config = dict(
    n_layer=13,
    d_model=512,
    n_experts=48,
    experts_per_token=4,
    d_expert=48,
    d_shared_expert=128,
    activation='swiglu',
    moe_layers=[1, 2, 3, 4, 5, 6, 7, 8, 9, 10, 11, 12],
    router_score='sigmoid',
    normalize_top_k=True,
    routed_scale=2.5,
    balance_loss=0.000514,
    balance_bias=True,
    router_bias=True,
    init_std_router=0.00771,
    lr_router=0.00149,
    n_head=8,
    n_kv_head=2,
    head_dim=64,
    vocab_size=4096,
    norm='rmsnorm',
    norm_place='pre',
    norm_eps=1e-05,
    positions='rope',
    rope_base=10000.0,
    rope_fraction=1.0,
    qk_norm=False,
    attn_scale=0.125,
    tie_embeddings=True,
    parallel_block=False,
    init='uniform',
    init_std_qkv=0.0241,
    init_std_o=0.00472,
    init_std_up=0.0241,
    init_std_down=0.00472,
    optimizer='adamw',
    lr=0.000938,
    beta1=0.9,
    beta2=0.99,
    weight_decay=0.44,
    lr_head=0.00636,
    warmup_steps=259,
    schedule='wsd',
    decay_fraction=1.0,
    decay_shape='linear',
    final_lr_fraction=0.1,
    batch_tokens=131072,
    seq_len=1024,
    doc_mask=False,
    z_loss=1e-05,
    train_tokens=515900000,
    steps=3937,
    dataset='wikipedia_en',
)
Below are experts of layer 9 (counted from 0) of a mixture-of-experts language model. Rows are named router (the router's row for the expert), gate (a neuron's input weights, with its number), up (a neuron's input weights, with its number) and show model dimensions 384-511. Each number is 128 + 32 x the weight over its row's rms, rounded and kept within 0 to 255. Numbers have three digits each.
After each expert's rows: "mostly gets" lists some tokens that are sent to it at least half of the time. This comes from a sample of Wikipedia text that the model never trained on.

# expert 34
router:149136080156145099173132112128159124085154132082158120118137132197125116139172109110153098178149090191175098092134102125142171123144165106129147112035084199116132168145152081139153061108182127158130107186097128091086160112160119107109209087109125141078142135109168151104111091104098077106159091121180074116148146108120132188136136170195163064149166130131089140154104147190105114100155
gate0:129111096114116139094098199176123086143140128050116043145163111122158149167157126105199187174108084179091158113159199118110123100116138111139086173109125113048113150136169100136086113113148118121136169091128099108123167111162204086147168137144205166173143142135057114137125142097139085172054082110103107097150106163118138174073131107054183133162132156226161161160126090162117137187166
up0:152138129100147182122186119123134088159147103099195191171146124107120063116176114150147119126078133143097210094147108100128151109146203098147136135117109139117136097139153138121149099150098129092100163151141172106096115175044154123094110103061149193110163150115125128118146094148151117089136103095147113182120105178115118127182154143177148116164134163066163085054146147090146162106154
mostly gets: " R", " f", " F", " fl", " r", " w"

# expert 8
router:166091092125138060097138088156157111149059145122128082170105154182143144168127145145162093128102105144164109123120072119124128073116139114089111091000093189141133202136119128128138080105176121127100138145123134134206156157141128146087144111146165150058187147102155154113125113112074140147188110114158126122126149162130144144081152153203153117201108156193108126093112097195121124132097
gate0:098131155142116153164089141113156184121086108144132106123110090135158175087042092174119123144113114160077121103086113108109160090080136141078186055037130159146124162058119137157133045106123150163087123144147142126115107130156155123053163118151075098139113103113127145104072097097066149137130097196175116133119137136123071141078127143108115080193134103091146137158169115087079155061123
up0:126194134135078118111110078090129112129148179137134179121152119152148112175096125113162223097107177171127172118173143148078132168159135147149128088132090122152164152066152141166071112099163089145119165106127134093128074080156107149173119166149089091107120160096126158133063180125142086132149116091125078136096143148051126074122119099147086076139169101069133128068120141132125083173148
mostly gets: " m", " P", " c", " p", " s", " Ch"

# expert 12
router:169077121159153095174101119175101132094105115119152107093169062139153116134149134176147069127112096169153179156092158128138086140099119107123141054102072104144110138125150133128123095083196129149148131188112126130133146120138134155108171112158132103092123119100176134146086136110101125123164104143112140081153141128121113140049100111174142113162102111111099138100078111166103110102121
gate0:115153083136123165170145101090129092162160110145113073137117186120122111067119087089134149133172121160112105194092144187170144075099136132118157119110114112103116109112108153166146125115147187098170127099113152127090183071135189115132141090139161102150129130143147124142117091124099083145099127132146113133108131145101101202143113129058108113103177104145098115142096130119106100054134
up0:082180067156140125144129139123122159181086100146127138154168136125082125159121114097098114205157151154165099094104145120159116068144119094086106155122137067161171079181057022166052160128180113139123148154130085214079131105068096154114114134133153145131105148076170163134117128134067119139114102095081152158122119159156125112100133075093138140098183087127130126133092094151115072135149
mostly gets: " (", "(", " $", "^{", " Bro", " Or"

# expert 37
router:184107090148168134147094147137098132144143095118168173129156164097114186160181112106078077208130088137143182149086142143093140146121134121058144068031151159138111171129109126085101092126179137117111085154116128153119149119089146145096165114094100122124164139068142142138098097124150154085102076167093133131125205081109119098114151095188085104130157204187115142119096194170171137159124
gate0:122133074119134108128075077166169127132167072128109154172109118086099104128127121054123117073135130110131036142101091127126167131121115128092099178144129103142148097133088181169127164126099150172166107094156124111152100140121160099062118095156167125129084128120147113123151054151141099144119148084130144080119134126125110168163136093186148102166091155165087097102154152172120140130120
up0:135149066101144145168046150145151126135131088112112099198207126136159107120075146106102120095147139152121124096115178184129115166158156044047138142153135167203071124160130126151140125132108127211147110114081100132124138141121068063118098120104066142146092117148122176177149069095115114096141123177091146130083139109118142188079081092082141149155089119153126192133171092121157099192130
mostly gets: " one", " part", " first", " most", " season", " University"

# expert 44
router:154126123148178141146069096155087109140139122058103121111131098136149098126132143153156125192131091128126110098090130145115144132165121097146145055063119146096123170099136085158146116160151102151117131148088145101193067131133120176102154055126113132111200133103181186137118129119099105127175130146114110128187140166051149138139165098143100095182125162125071083154074115124130091123183
gate0:134160116134162110096143093084053088151127179186110078102135113115081154089064146125169158132120160111139162106135106094148143119180150151154139102125140109149119113074096110110150213137118091069113119163124095135117072148059158129118161085111175104147160164112116160093096147121118107167166162106166102147120121057104188086082128084074156094187149091151097135125128089174099107159176
up0:168072109094092160163118067164115134133102140117148128100128103105130125167119121101112136124117097137083095162116112129140140085050089109151091112141146167161154095147126136128183121122068126124178069129154107089145117129129138154100087148123092140168162109128086189151164140149156133131082148138120048138081165143093070150142111139096116146085132130160117119080141146082106106186119
mostly gets: " L", " R", " D", " St", " W", " Br"

# expert 33
router:147134092176158097139106100139153153145170117180186135104184151148149138129128138173152118113166080108148131163090163115147153157120206085113210063112066054148150116104119124169148104131160137121071148100138163112158127135140186147144170130136136148114137126109146122158065186101140129101121103163129104105148102101108085143065107113148107097170162135147117144161075114143136081083143
gate0:147153109073145148120126214076124178148175151148166171149084174183077134123127144141180115156105105146147109118147198133140095072158117152169090104138150127170144159092120178142148100095102168113098128082137081123126131111110165157081074055131159119099160088124195122121077125106107176182144135133102093125155105128103164163127127181071130139099172147095078092089211161133145113111098
up0:148156158104103130077181077121087134099075108105117179102202127142091114131121099170099138138040181179068173118157189097103187123139174084159097111125132134134151097111144139148185102106140124141093103097099109090099126075148136199095124145143159050117134137150095096128098125084162170124117145151122139098111080139124129071084126145083115176148123129102143142144138056108095067102111
mostly gets: "–", "-", "/", " ", "):", " +"